config.yaml
router_z_loss: 0.001
lr_router: 0.00192
num_key_value_heads: 10
vocab_size: 2048
init: "normal"
init_std_qkv: 0.016
init_std_down: 0.0
learning_rate: 0.00175
weight_decay: 0.14
lr_head: 0.0113
batch_tokens: [65536, 131072, 196608]
max_steps: 5317
Below are experts of layer 7 (counted from 0) of a mixture-of-experts language model. Rows are named router (the router's row for the expert), up (a neuron's input weights, with its number), down (a neuron's output weights, with its number) and show model dimensions 160-319. Each number is 128 + 24 x the weight over its row's rms, rounded and kept within 0 to 255. Numbers have three digits each.
After each expert's rows: a language model's description of what the expert responds to. This comes from a sample of Wikipedia text that the model never trained on.

# expert 37
router:161097157122165109113155157139112082137096159142131114117119136120106109099101132140138126075106125169133094106094098112142124087112133168133153157145116153140139160126103162162144129151154156131154130124140148117117147159149094142132143165111148125084083112161103140137136111118105112128141115112176143147166141093095084099145142142087147093082097120124180145122127120104128138087148175151106056098121137160140145152135145158103186151154118101105114107146120166133104161152139130
up0:134085119158160116126168126162115132103140156140115116101121097096095095128067123118116105115082157131146080126165120112152145105107102116075157129139110166133092162182144120139148138126154127112121113095147119157127115158135124138135100112138135123083093118124140108159142118095096107113146093130136138122098186138086078142139121112113131137126128153072114129127139173101155173094143124175130170177128121171047175161123144136155130136164111143154087127130092114116115136152132130
down0:164103148125120130096092146106138121112123118155080094147153127157177102177143109115117168123110129103122128105152182113141136156181141076070140110108161143134127094151114124101143134153131099132134148098100119163095070111154131121132134125110112127155126134117104148107094104170157150147155181146099158111142164161122109154094112113150128128124128147113170097167166144121148134118127139117131116125137142114160122120133100123133143167087093142182154102126120132139142141117138137
up1:144103104122170113107176175152141120140169124143106145105121115098115106117130161128108098116124140122119092151088141112130138129127118111093188163120109154142135163170130137166162129161153170109130111108114135130096159175161108130137100129093142102124109138144138114138146110096134114104145108107133164150142168130125171101137102137091132167104131122141137123121183132114174148120115105168118103172105114116105167154123129139133122125130113115099102155148102167161117125150157140
down1:124136100128148130148145136147146110154106105134126112127112163140129164089117135138132137143122127119129149102129122158138157166137144151128095102115104097136109106090128131108112140122108150144155140142162115125164089089102147175093151110148119130150094151137100121113151158130118155163104160144099102175167090138137152146108136151147145125158134119133106187111109133142115113134119152094149096092089116108150166164161119172079114131126174114134149155094120122138096098110138083
Description: Hyphens in titles. Hyphens, spaces and brackets inside titles and table entries, especially song, band and film names like Doki-Doki, Fri-end, Neigh-bor.

# expert 14
router:130109144111164082120163177136148085121125154130106133109113140129107137083103175170112129085127158146136101129109111106162118116109140164102173153145088153131113172138132139141135121134165154079155134088141149160136157147123142142105118124105158131086129107179154094140131111113101086130163134142144164155152121118117095127175132155109140163133116146138165117128138126126154170108105112184104100161128134155094152160097147137133157139134114118121127133143085104158119145127154141
up0:149120131134160101103176139126106099107111155159119155118112089112120107101124142145105063115089119178145094137108143118119151070099113119123146129123138146113173153165132151162148168136159139143172088102146111109153135115146081148137134143123165103118098108110143122121144108141125086117136080088140141122168158145114120089171098144093174157118151187128152135114162149122146138132148136126100124191165120154137148143132109131112171153148137147118094074130111156163093133160134181
down0:127145125152089151124120139127132104142085145133087151132096130193119149125122113126095132187103157106145152151155126103124142153146161085120146111066134127124195117113136110118153125132122104151139113097119137156092127113162139108138119114103104116130167130109125144088143123114113139096113094134087150106149144171140128158119141158152114104164121140114132078122102124135118134086164158110109155101079120136075127144137129153122084127106110118108121110102119116111136152163139099
up1:114113128139103109111175163144111103104106149178106130100150116141113097119128134189115095113096141134153137124080117145147152090142110156112144153133103159159127179092098147141140131151188130128152116089156179132118163153125104125107122131113148079085092096125162156104141109122117095117153105124125126136157151127126104116137116147108127146108082143136168155112147146135152153111143158147118081158119126147126148155131144117114176142187140099110105078153106107143101146158147135
down1:134098128113105119158123110102157164077105146124105107140149134145161151143117071134093174090158129145154117116114135139137103134107107117130104077115156084139118152120152110128122122178115147094143091146130130151123100133136151098135105132126137159107113175122125112124139130150084178140138140156076138119144091128157135167151126094138152136142147144132107135125097139143122144128097085087091131102139126135121089139114151105144092172156179105137135089084128160133160146155097117
Description: Foreign-name syllables. Syllables inside non-English names, often African, South Asian or Latin, like ni in Bhavna-ni, ar in Soum-ar-é, plus alum-ni, United, Ju.

# expert 31
router:157093128124139096133154158117110104120128146122126122117100106129091100125114146140110108096124166133104117116098115125131145117123110151121164169158093157137124151154091148132181141178186136078147134114157120131109152158136115120098092124119168110105118104139169109174125116122120099118120130098141132132152132127110102098140138146093134171098125132135163157112142140111148159108169140155138099162163144143097154167130103136098149147153107103120107124133093136153124127148130130
up0:115106160162140077117137091142143169146151108120127096129148150160135141133132136118150093124118129133119094150129136136160125115072080144169150117096143132121118173134079168129172076175104121137136128151140103122139112104116149118130159143145124107116109095126121117135133121072117126161099126132155179134176128131163127161094113109119149119102111163147091130121157134106143110092122112154142135108125134147134106165102166100142134129125109138125099130146135138134124124148112120
down0:105105160134095119148116108086171106137165136117163144150137130106105147161076137151177167134139138108131140071137110150147123120127114185117139092070147116175160155166143120134133092128150112150141147149132087145127091114080131102144105111132145086150115113173136124109102106125118145147127129149146135150114120148102152161137137146148118115153148113129116095139117178168177118161127161111156151106110162143126163146109124094161177073141135120139105139102155115109138169136100118
up1:109092129137157124117154191140112143114114132134104169100124100120107132119104165140100080108111130171156101150120124146163135133110121129128124146124132168129145153141129127162182174123149165126153105098179146172112152169152113118138129125126155107110105073151107121127180117079105126118137095132164153141144135101094123132147124113162154121098104128150155159117157161089158131111139135132104111133153122134088125166143133129130173101166135136058098098116131128167072142155121158
down1:105126138103107154149103100105159163127107111109129102119102148142124167136101094099120164136174131134119136180144124131119132159111119139116126152106178115135102125138164152126054147122128100174110099126129128164135132114137117120109113130154138075156150149105099137113127172122111159136099144138093131105118108179135093155126148103149149116103121094110104117131124088151135112151125131109129151130119118097112112100123110124136104153126147143106108146150111126137137105116100130
Description: Table pipes and commas. Table cell separators and commas in lists and tables, plus inner pieces like the t of wasn't, illus-t-rates and -est of biggest.

# expert 27
router:146101176132157099110164161161112100111115146148094134128094123108094121114085179139100120120114161130164102101142094112160157121109104123136143118137079140134120161125065130146145136158120118121168152121162118162120139165128110114144130124109162124117091104159126093138172127098085108084145110132122137108159113116123103123143124140119101112165137144135148163106158135110153165134139136191095108134154114167137145137106111138129139145151103076102137123163127155191095126168121139
up0:161154122091124112138125120102149123142144130150164157144091116160148131128148154153083143135135091137144161105147128095183134124104088102115140137134113148096112132126115156171120149087103122112122143145129097093104103153136150150181094158113179149114106110144163137114115124115146161115090131146117106128132113140112082122140168096133129092153115123136106143138169107148146178141116149124151163098118197170109126133099128187134132116117137110094182132147134113139091129139106151
down0:155121105159127139178135149087135132119151150126154093126128134117165164136144135133096109153147066117108148127140123178160098153101144138112097101152115134104119136132072138124120109082143142153182097148116120128164133179093172139110153143118151125160138135144089114142154104147108136113142122096122139191098103167082108129149144098168146130156125122150150082151104113116165159090120139121098119132114146139097071112121167074159122125145100117093118148127163114135151096133138151
up1:125143143122151106117164089105090140113120136127146101108150132137196124093128161122151146123118092112131096135130119083161131131109160176116146127176134140121117144139130092161116102101127142137148080137117168150103141138153136140143139128105119137122140082150109145130075161107125116105134144096147094121125132122122127134117109146088119155114091108125111146123154106155129137116096126146085185098125117179111123149112131164112130087130104064129147099136119175147115168125139120
down1:146141134135147161143122084095135116093120105137116095179146108149136147130075143144078088128102114078130117159112125150073086126133121096119100113123146117121134145139150132115115175163115090126152141116117141101153132152118103123167121132139090140090172098137135158145147106103141131108107129110117126151143109157095120140134147079126154084148123120121145115154106133117116151142111122142113115130164173124071119142140110128146140136055157100084138103127133120133087176132097107
Description: Mid-word fragments. Middle fragments of words and names, such as ub in YouTube, g in Hegelian, row in Brown, il in Tamil, plus develop, built, plan.

# expert 40
router:148110178105169104111163137150132110112104141133100140116115124119115106113143124155075098064121169149172106079102125157134125092134117144102154155158117153112160176131124157154149142139149129107145144136132168123138125159142122183161135116119165099074091128144147090138152088107072115106129121097151133142155132107096109094130152145094146132128090128076168119121132147082165131093144154156113095110152131145124176126122127136095157125150106118092128096122103145130102163138127127
up5:132084143156127122101153132112087094078133137139080081103113142158127156131079155108142144097188190105108093131143133122134112137099121107136131113136140131117076122151146100075142115137085157123115129156146133179170140147104162111141131165134133127105083110148108155106144103100119167161093105152136151138127110108119122149129172096098171088139122126121138145140134080122106148119134120151142090116113116122131168114122129123103106133158173114150135135170113141110144145164123147
down5:141127116155129148160139138100125112116133124146125129179162104156157136097140131119075113137167125138123148170148112156115117098085106112093135161139122123151128169146103134101132147138123086141147118118124146112113090154152109109132089108153142118153095121142155120090159074149135092154144149129098121120121116094134118086095109119129139082136127108190105129147113123078102110137182119167119143122147104100088129143139171138203097140144118119148140118111117134109167167125164163
up6:164157172111112117108174148142098102102116124142087112114099100137072114111051129141146071105082179138136100168144119112150154098101091119117149144152087145144125164145126125141109133125145152094172119116142131167101187140124106118151123150112140107115123091166146115164142109101116095128153096126175155126148179106116152106125149148138157153112104160135165126102148151136141195149119119148108161149167148160103138124144176123118159145159105085107110107138140130157120118136155167
down6:106089137131155165128101130104138098134174129117110143147085124143187112131126135141151123134116156093166172135148082088122104098087103131158117124105100118101094094132090105147121126125107086110117143159128146144123133106104170111166106174099100135151159180139111118158114135073119177096166101187129106127129122116134142111127145123157112101135099116160134140124080132137133162148144132129137179112110134135126095103069125084120145126110163151167149159108134084084071108118144119
Description: Punctuation and list formatting. Dashes, table bars, commas, periods and ordinals in lists and tables (|---|---|, 19, -th), plus pieces like Gr-and, Ro-ug-e.

# expert 1
router:132116136139117101126172135177101108107113144132127131132082100114131114154104144150125122096136179143150099116088123090117164123095130161100164156139111144174106153155111152152134154130120140087167130123175157165090173151154085100127130125158157097109104091185131125128146131068128105112145094112139151138146123065106127113163124134109129106133112152108170132105140169089147139075151119150108091128153140136144159171106125151128164128162135108147098135155121172132132129123149164
up0:120142094079121107132129105165140155108125142136143118118116069150134103124083167152145119120152109115115120125107114090160107102123147089110132121126095125137136142105116149124147129196135104114110096137100154100175107166162129129123153159137115135124125114133180099145142101109066141120095114150126128140114103141114150137130099165097137175095143151124193161105163130118130168169135180131168124118148144103123108108143086101135160158119109090158099149151088138115090122172145153
down0:133153131093126151145108122158158164132111137156162120161124131158146111071117105121128157159130109117105116137128162136128061140152142119125171144135174115083137096082115135084095184106146142122122134138094168144160109128116113142137123124141140165096100124107110114156129149129118173155111120148107146115103150127103173098162122154097174124114134134161132096162157154146118088166089125187114159118083125142130100131147110129138118156127114150137114116133102121166154131119147108
up1:121124136107179079094191137123120112108143149144108110107109110126122084087110144123119118083101132127109089108152114145170134127109081123088145150162141143111142158142109165097132132146161150104135148120138169132167123153150132153103138176121131123104106129143122112155168110124093130102177114090133150137149119155095107117144141142111147149104125143119147138140153132127126183127160143133105097103146130166119188127101129130104152114138113126104113110151123134159095160141088094
down1:105101083122097117098123067111106148141124118131114099126147118129112096077178138140114137118099133129108112171127149121119142107117086158091121132140178130127131154162119119145137119128114150127129101139153180135144124152124118117169110101137143099134114148139142127173107159128139134158101171159133170131147133103134168163122125123125132130127145156159086110106133107141112135133187165108101161158143128166117089149147138137097112122144146116109119094151113138130124131106138127
Description: Verb stems and pieces. Word pieces inside verbs and adjectives, especially before an -ed ending, as in convi-ct-ed, app-e-aled, dischar-g-ed, plus function words like with, of.

# expert 49
router:136097137126143122114166137172107111092129143135123097090101106103126106114073135151119091108088131142136118138139110153145147111110124134112148167149084146144128168149132153118150122148167153120148122120154141121098146155168133130118119140116142116105108109173159109113119070101098116106144070172150120127153104100135108121175166155105165121088100142157159152107148119147157197106113108142125097129129139143133150122109143138143146106158103113103112083149113150145107178156115131
up0:151155101166100114133170106127076137096158165137131112140145124102102088143097124109150131086076142135109117116140137124122118114103137125119138085134110165110116117116106111107145104141157156120125136140144132112146154137117156137132151181173133130156060126114123144153119122095132081129115100152179141124140093115139190141118117159109168177139083146161131169128173159140124150111093110168099109140141198099108117114126146123136147109146149109115108152106100121126124155117104118
down0:143117141118132098153149139093118170102147110115138136121126135132119104109135103106132143104108104179170147149115112131144144103119088138144084115163097133156148123161156142173119127123159125133126150082120111134125134126122101162162129084102087110122119150130087125149075133120122133145116105177163125134129163124136136103163123120155096136115144150124170114124131110128126141142142123138133132128119151156156163080126138101176110121127145108104117175118129123113139128145160122
up1:115134141129148128123153164181133107087182122140134098106165088073147141114141100131159090122100173134108099154081144162141143144110174099084132127175093136117170108155070121152118098088117110117137139152118160153134096139130112158130106174126111101157179098146117114136106112127163136124153105135155113107128134139119139134125118199113131160114138126123159157120117159098078186085110085126128112132124134110155110179153108098114139128128142140105111095133155130122123102117114139
down1:136137153127124166115139138157110156113116112161170100155153132088134114124075139117156142144113130136128138153083129130133109107114139179144108099075120163144147139098129111142110062120132083118121143135126132150125140119147172149181171079108121100135121146137106140148099179097139133113151111107143124170162106159139123118128095101148082182119164071113114129120139156099129148118131142115080171148139114180148088092153092122123129090119131085136092165130172096135133150151105145
Description: Table row line breaks. Line breaks ending table rows and section headings, plus mid-word pieces like aff-lu-ent, contra-st-ed and modals would, will.

# expert 24
router:154090164127166120116143155134100128103118150145094118116122114118117105104123141150096126099118148134150124127120106106158142099129104166110142152167103190147147179162121134130153144158142164082157114113151156143107143148126106152121120152104147123121139119134101087151149111136079110103161138084121136186190153141134111098130112150097135173116092164112174119140143145124133159106151164137139101136106148136141118164147130144070175131172113113086086126159084127139120170127138144
up0:111100140118151102072158151153094088097150137091116074107109124150066102132100177163140114112095151131133097103114080097121137105096107129146128115138114182127153146145099150134148120131150142115124158119148158149122167137148088135136135178120198127106092111184158085144127136079132109129150097122152142122108141100091119121153128117138122110120142137139109174093132127089134149110166138151108114095156172187165161152089132146139154148131147102134109088164116130136094148160149161
down0:129133131151135119105139184138119143132116109113094078159147177187171146113111154084150137097075123132140113132082172099138133136162142085091159129122114131114157124125152102125113122142166136124095166132111098134077107131144148105152144118170143147112098114174122119117093145088120141130144121114134099126155118167070099101091084101150133116129153132219090100105095132158124095121141112116113133128137136133142135113138130085151148124122164152136150140121142167135109117094122108
up1:140128124115126122097186171145149076114122133153125116121084132101099087140036159168129112107111126142120112119109126100149176111145117138107137156163133145133152149152103165145126096083148124132131119123149118104120149141158115127143121150109179123103121110182161126130098106123132136113156089158153141130107137088110131108112106150129149149095127139106146171096117142101143119116126156127130096122142145154153191077114105164149135133152152120145100093115121172150106105153123130
down1:140107111107107128136122141097114140153145146130122120100168110162131193133164136124118130082140082070124173105109131101123104148158129159126189127134122121153100127122114112137115130087153163139101081114108117155144151134104175131120153197141091139156075120152139118122102090152168145151093177101172115135158134136138165149160138082165191113167089127171179143127114118111126134171153152157179122113140127159109141139115087099113164156125100105136114168119111182154155119097146177
Description: Infobox and list punctuation. Table pipes, dashes, colons, equals signs and opening parentheses in infoboxes and lists, plus early letters of field labels like Launch, Sailing, State.

# expert 55
router:141133136143125126099169132182115144118123142127135093122111108128103109123115165147142069099109142119151075107133150105143114105108098142103159155162123164116141163144079153125144125142129147107160152101155167133112121150145109172150129154099159103096103086141132113110120135137085109103173093119150142141143142094111117106114165132108146135087112144104165144120151094110147163110138125158118116125126143163106163145115102166102157127169146118122116108187125148165085137165158124
up0:139106133125159119136154144148099124152081158147128175113179150094099146142170101132066100136097095153131138099132118136139116131124098115108133147113107136122139119151131150088162104124116119135098142100153149146158149093153133155143143170126136148101126085127098158096108154167134140120096119123185132114165106122146141150129144148109091128142167135143118100164127114137109154127176104177133122149098149128152103099113123121102138135125125139149078112136120128109099141124190124
down0:082130108137134108109145159116113120125136138119077167162112145115146093149080109111136172167122159132126145115138126119121099114115116116144139106090116139107136127127121143126129093198102054110108184106124063134131107107109160110136096156148126131138135135122090130120115121122135124105127160102100174115131085115131120154159174140126122065171108165155103114123149140106157180157139082137114093129125111152074121155106116126087114122056128158148110122105184133144088160165117094
up1:155153132115119116099107165116131118129145119110131143117141098186105114101157157127187131129117114127138145165178113118118095087133091134134126158159141127135126124131103085188170140149149102114141107138118173097128121173158138158175120167152119115141106138091122113124110140186133097118114134084109132126120149102138161155113118109157181117108123098110129125115103126133165128132129126143054137148114144181127161128120140116110151136140105102110120115125121161151123152141125118
down1:166152117147153116155163133129142119112149078164139160108078131106143102114112110114106141108141150159181130153120141161158129099149169131124114159167174109140106099156127103091132085094158110171104139160117082127130135118142087152102141129124108125181169115152138131130131155149143135138131175120132143162155153147150127114153123171116139152152146098142098103127177158123154116094125116127131175136104127124172145072122109096144170104118127121141094127152125126129128134172108138
Description: Science word pieces. Inner pieces of scientific and technical words, most strongly b-act-eria and antibacterial, also -ed, -ing and other fragments like bro-ad-cast.

# expert 32
router:132077150098166122115172121133156131099092126128086105082086096112137126105114155135092100111103151163128108117094085100132141101137133151098178137161111167127143148140122153124145142143159149126133120115123120142101147180119106118118133125098165089091116084179162095179115101122100116118174115136122099146163136131160128100112111151122162123131118137116142138117146148138133146119144151148112127134116104166156138127108095121120155168126109117088115075122100139145121119146145130
up0:157114181128139106093157123157121103086122128137096144120114105090119096150116141130155101086104138138144078124164125091163159100127103148123129148169134179109139147146095135150163146142166161126141119102137153129132148179136140109106155147116141140117090109140115095160151114104115069081129124121163142165136112139115104111152109122114150139095143175140143132085111120168155131088153142143125121116135124163127177150127144165127155126116110114128093119156110127148159168134109110
down0:130189107133092145137161131149113181100102150119156106140112141143104114107152117108121113100172158087126126131111134122133136104164111091146097125104114103136124093128176173106120091121108146130088139161125142129142122161139146124094130125088115122139139105157128170154104120133154162138123125151179137118145131157101121142133152087129095092071137115130109095099119149152121111123137142103132143099109153116077084135127117119089136110111145149118076134116161107102111110145154133
up1:146120151073151112128122110130120125121155145150143148120095016118162104062126131119150161114129117121144121109148078105127162112106149165149114158138143138107148122080107101128130090160154134146131116109112154127106151111107119125155114123157133136159135096135125101157135113110119123111157135161143123151161185141126139126132105126129113117083106152120133120140109145156132184137106123181117163123154168164122113120116160120102111111139168113101120167183078123109115135133175137
down1:152122142169141142123145109152148150137134097129105077141152142136140145128081163187142117096109098129111126111186126130133143142113138114141124127112103127124150143129133109136159124092144120087079143179147116141128122108181159154097136133110127119099140115124115143118109117103139088104143179079145079133150125093128075126096152162087120123138102130144164133130136193122127092132108134180118162126131132109152106071132122133129112102158174086136104108144144121118159141118119128
Description: Mid-word continuations. Middle or final pieces completing a word after its first piece, like ttle in Sea-ttle, ed in mix-ed, or in Man-or, ence in experi-ence.

# expert 26
router:145077164113159122121176142144100128118137131127099130130107092113107069082121155156115112092105161152144105160099118110120117128125112147120168132149109156156158150176122160140157136176143183099173104099160177133118153156183118121145106133111143120119133114156127110164148110120127094084139096078140167144159158129139110092139114146098149176115094139117161147136140126113166145121173130154105119137130158127124140156131111124130166123126101111114093123144125127127097157125183138
up0:154099134117158089122198139158104118129101167118104103104112115110140103122084126135123096051135138123115100117110124106157143117095127155110156156115118146108106169098101127163134124152155142115163114118137128181117143156132102148145130153110153096064123093165136104144111112113168104130151160135138144130167142112078104106136131177124131117111156163148122154117126114099113158141124136131103093139138136126136134147082130134087173114161126131116137103129108142163085124149142119
down0:152106103112103171111117151116110155109110143164153093154092106115153094114139144147107111107072134154098116089104118112139127126098155159142139115108137153109109144142108150155147105091159109101149123154151104179139106156106101096113167117100101096144137094144155142096107097103108112103160137108099101118172092107145109133107134099098129118104138105114163086122104148146165151151112106153165115173153162094116110117145126143108170149066097094151091103112128101147094138135140090
up1:141118131095092108123153110153150142075146145129095123127123099160099140187130146155097131128126123116106132160108154141167119105154087105125139147129124096098095127138115134142154142119142088149202129117123081168122136136135149162147073120145120133135155122149154133129155130088132091131130109147161170151122165176100100100092107103153087164127140107164115140114148103107109167122087110147100066112186125121112136116112113109172097118112153119115096096100100176118106166114133124
down1:090126128129116111113152142129147129144126140136114112145137120128142115112091120146144134147128150134129138153101125153096151147106118110134114124088131131076126071096129126118155144104170145106147132126073123136123152131161127139110146092113121146164154157119145159140159164123163155155157157134108143109125092160119133125160100081108169112136114117144106138138112124150116105128116174089155105131132119125116145090095141154125098147117126105146125141110140151104082124133133113
Description: Clause-starting function words. Commas, conjunctions and sentence-initial words like The, He, but, had, when, after a comma, period or line break in narrative prose.

# expert 20
router:142105192119176105134185140126114099129113134176123062153081127097107122119096154152144097108129142118138102135116127092157141114139117120142146154154107180139129148121109149129141133138153164101159135138174159150144154187142113120111128113125183103119083079164146150117159135128110093104164095127140137146161117108129095101165127126108112120103118143134166158102118136120171162090149114147132079136134139177130175153142133136130168146141084130099118078165126159171112166131134118
up0:124112149124131119140136159149071128096095132160097119113108116110127096071097136139108140108138126128130125154128136132117145113108107139072146143146115156113129179145134157167121136167121115090155102109164157145087144147158121136147107181150117132123109128193156080139143118114125120085165130151166136150147128116127110142175133126105159121127100137114119126139132109111110123148163121147143117172143150128108163149103134159117158134153115109120099094138079147162089170145142126
down0:129145118129125101170124129128126115120175125110110156111127156154170158094127171102125152101135148084109136134098140152131090157104082126132110133145108141146166118158120171117130113129158085099115139128116130133127126140175162061128092139129120141128142093095155118143123132079134124152124130154145142149082117136122114112144120135151181164150102099092108090163161092115117127157117122105135164118172095129130149129159117115141136151153078164100105141136106130141115133102104115
up1:131112137129144110106118166115101102151117108149150109110156123121122121117150131185106118112098108134144098120121104135168122155144092116080185142116117113166165110093156113120134129104121156103161161139126147121157133150156126130111098143138119112116109123123101177118159102099119128162074102106125168157120120157130191103116147089096198088108170157133120143111101132097117107116152111116110125143128123152065140168154080149105118142144136163137100120118137181097118130127159145
down1:108118168131127139136134140125144178122154110146104145132167204112147112131097132074106149099136149135109130126149135129112151109154125113174077132152120102154108134149111133119197108121134114112136137140096089149144139101098143155164139174139150122155147142106170128125111138124103153135141130142163122146119140140119118109106175154077106075154091150143169152143168080126151139140160107142132126118180120100135125085142162098145159161132124149154087102153184168121128121120137110
Description: Noun-ending suffixes. Final suffixes closing nouns and institution names, such as ation in Found-ation, Corpor-ation, plus man, son, shire, town, University, team.

# expert 17
router:139105134098140093114167156132120093127107143126133088110094111101122154146110156156149117099105141139115134123109115107158162103110146135097143167158103148156112171114121137133149128133154181086152118115146112142136151179116111119135125138137181099074148094159136090161141137106120089123147123127115120139164131109092117110135118180127154123133114136140150148147134105075171136125167174169101135125157138136115155100117125150096135105169133106114116113124103132181134140137148126
up0:110116134169113137113123130090102153134105146127114089107098125133109154142144140163120151089126172108112133122133114125148140076135063157118135115155137104133118136139115098121105163114130106124086100163100117154134146122121145140142117168139151080115128088126120072141125074134105145134136116132122121155142139089129098117130129161125115145139087135158149151127154084095127099118084166112125110098138105156111161113131133125138149148134150146128134114136120127143109175155120077
down0:143084094178134160109162100137138128150110092085189133152161113136112135136130150157133098130141097117103146111159155102103084135129183134123104137142110146141109118128152122153101116132123144125172146135108093172164129121119148105132158135097166157109153117078145150128145108109134117128136129123127139086136141162134110150142117136111172169132086142150106138118104110129157104058136143130107177137152167117157118156143137067117102092102111091132140135148099115103151114116160074
up1:120107132132129078127126101132123124147096136114138141101127117121120117130113087130134155121129148140093154145078179100122134144133145079107147140152084102154082112159159104134126144134135108107184077124117119151098117150112072103139137136122119159137112116167183137116095141097163145155175112144117177132122140131158150130131139155137134109122154142131162152151133126136145112107091116119106134147141135120101112151117148163147154143096119101155138129146110125152142113142169171
down1:086117143097172126146143141100121172145153110138145114100105173124102125111141133161105088121104148149183109112105159139118141095119136150116156141171124146094158127135169146136109193143151139065128123119091115129155126123142148152141119147131143130096125093120109153093123151152172122106129112134117119146105142185118121104111130135115159136115135096121099106122159132114150089131126108106138128107116129139182116120167126120158150092128124130197118096104129170109176149155128124
Description: Mid-word syllable pieces. Inner syllable fragments of longer words and foreign names, usually followed by a suffix, such as feat-ur-ing, al-leg-ing, va-c-ancy.

# expert 53
router:152129150108136108089155149130082124127118164109104153133111108135082092141125166166106089108143186147140087158125112104129154068127120129117162145132124156131116157141132124137146129176164156119130110119142151120130133144140133123132097183111164073098102104143191091131167112126135095070144112105117176159155130129113093109150147149134157145104112133150141153109153109091169129108162130152112119120123162156138174133122152165097155139137116122107133092135102135151105176164137150
up0:115138172125158109120134159180122149111139095139131153108126117117089119142114115146095073144121131116116107151132149159157118114143145166147155142114105133157150125134137103113142116116108102121145158160116143121097167156143093124159088150119142086140137154163124094134169129130151111146126124130207146144136152152153161142182174113126103129139134131140166125121135109081154186066156132157092126143150115120128147126142138206085122076094119097155137136132113087132081148131189152
down0:137110117157124112153135139128179129177142151146102102154091111175123129085152111090101153116081105128132166138148136113129132110152138126120134134124143171134136145149114122130167166135131132151131151111124140120141121096139146096105103166130129123171143145143129107120128118114121093157113125145163148095125108135106120157112116133129089164142161110118143097099136155113147137141162136124159124114103107132094116169098157161147135116134143153082132108097133126087094106109161102
up1:152124120156161114129123117115142117124124129142122159132181144137149118128128107149100145123120148139154114150143154107118171141113132149078169143109136140135161116108094163119185086178161101103184092136131158131097127120129129135121142173081127085123109091122103119126166146116128110132158117076152141103148148151147116115133110118127106119107154110138139167097131119096139127145120117127144093135142123131150112135098129132161161079090124144106105106166112142123132131156122124
down1:188100150144138124142141104105151101113143170121153162114175102158126137144165082152110149155173164162164109126111124132107126122109109096136175205140127109134159128113111135077151129154121165142108104115119190125097095113137128112086123136114123128121164085147130099139080105121162111123095138147134132132108142161123076162110130124107094104140131114135165127158092156122147111121118144106124146128147135089128121092137156141148146138132157111156098128123129165146141130119132114
Description: Plural and possessive s. Word-final s making plurals or possessives, as in Hundreds, Reynolds, assets, Abazins, plus blank lines before headings and other endings like -ed, -ing.

# expert 25
router:164130150089156106113163149177081098130097178131116135117108107099100109128119154119121090140120162144173083127111107108137171112127128136102153155119121139144139155134112147120149161142116176089166100123141162128108118152156111116173094154133171096127113090131154100155162097073095102113142100130160134139152133120076112086167126163090138138130108134155136155126161121140178155119168144168143105147134148135148152115125135125092116125144137124138123102138117150095108152166102153
up0:124147137135132145118141118151147122154114104132143110157146114088116140131114069121164101147109109152131158125107126168136124106132146120134106109113148135076158137147093148124096139114138100156153075106125106129157143145105091138128068198124142097134107105142094170109111148099152087136110109118120120149147156143133097130121139168132129164123160155117148111152178110103122120126123130158143147186125114133153108126111123156137145094142137125139105116133111120120130097083169143
down0:105185097142148117145157128132148162120132172128101114155153144130148094129128072127164096146118168071172166123138140127151138122114084148148125136149104143101087133091141108094166154135093126119154096111126125119172098179138062128112186126131148081163121134151171106169121146106182114151119144118135105090126096142110145123125117156135130108157137133141127154183135138105126110134150129115123122124131160146124137159128109088162116113142113098130116138116118109138092140137105131
up1:119122135073126155128162154159091128124103104125105119130162131122092132140122184125118101138086158150170120118101134162125130128127148166116169161120114162139126167114092121148133082090120135116161184121128128140122132114094116109140107132121116155100132111135136153114068102108139121129107107122166131135221115126116117093154114099083100124104081140118130102137157108102148186134136180162143125143106152099151148144127086118069148149142140122112118129180142160147150132098108100
down1:135103096165059097097122113123098181165122132107117156107104135144156113143121127116149129137191154116164176132105129131105115099118151103105143095125165108168161143136156161122138131158097093121161111106136146136127083126113102101095159118113106165120125182147138138124128120143139145117124160160124091143148101178133129143125129133135114123120093135127084111160108115085143071118121111128110141108124098141121091103102119085140128102139154132119121099142110111120114150120105131
Description: Mid-word name fragments. Middle fragments of personal names and words, such as Jess-ic-a, Veron-ic-a, vict-im-s, st-ric-t, res-id-ence, and digits inside table numbers.

# expert 6
router:141109171126159113131171153157118119103120123155092121105120129143120133105113168131119088103118142160144092125154128131151146133133120148118139158127114147123161184114116138126118129187137150123174130102162137157118131139139082130107154145126143111111121105160111107159159152107076114120140128083153141123159114116099120060135146142084140120125122144090168158125152115105127127083159119151090100125161138134138142142100089114106131140162105082142104102140094141135117146131130119
up0:108110185168138160076146116142137146144158123133154108143117114114117095125111094125115109117081102141174167134124144117089124128106122148078130147136116138112133110147126097163113124144127123110144156130142163142094106112137112136162087137147126155170095117148115112120114143146161081121120088139168134172148160180126111093120115164137106121068138179120151108116157135100106126089165121111123107143109132142140120119110096123127146158126124113127119158159149122124166083107190150
down0:134098101155129178170121082112155147122143151092108043109153111102075138122143129110139125126073127129104159120146100122104159154084121137128102104150126143113111107133171101114142119137115143145129110165144107091130112095114178146129090132149124164128093138124140118112120126159144177116127090125159120159119172187168143121159119113165118106136074106115135142134097140138132146168176134117146125132116117145144136137121141132130145175101110126100111122103118148121126153137142120
up1:122124133146171114132133142131148091132136154134104121115120098103090117099115145167110132063111111140105100105086111111151143091102090147111151142158101171145131150157097157132149120140144131126117136161134160149116129133137114153101085108079183097098092092156135114156152102114121100082131084141136185124151155120103103115137134145127119147097106160129146144125140149119158150099146147162123143117120193152113140129115144164121168125145127103126112099130123115097106178154160164
down1:140122110133161102170163133118135160140133114079098124153171167148140135131137125081127108197152139128123136132100141110137105161094114155209139130138124097103149109163161130117110084142167096149128132090074148128129119168121128082152114090137148094117170077095130102111156148118119159101133161087149126128095115161101145124112092133133138129141111117154119096162124175156126109099165107139104132108151091121097110142085143108136128122150154138106112138124082086101183168137109131
Description: Name-initial syllables. First syllable of capitalized personal names and words, often in tables or lists, such as Har(ry), Jo, Ar, Go, Mc, John.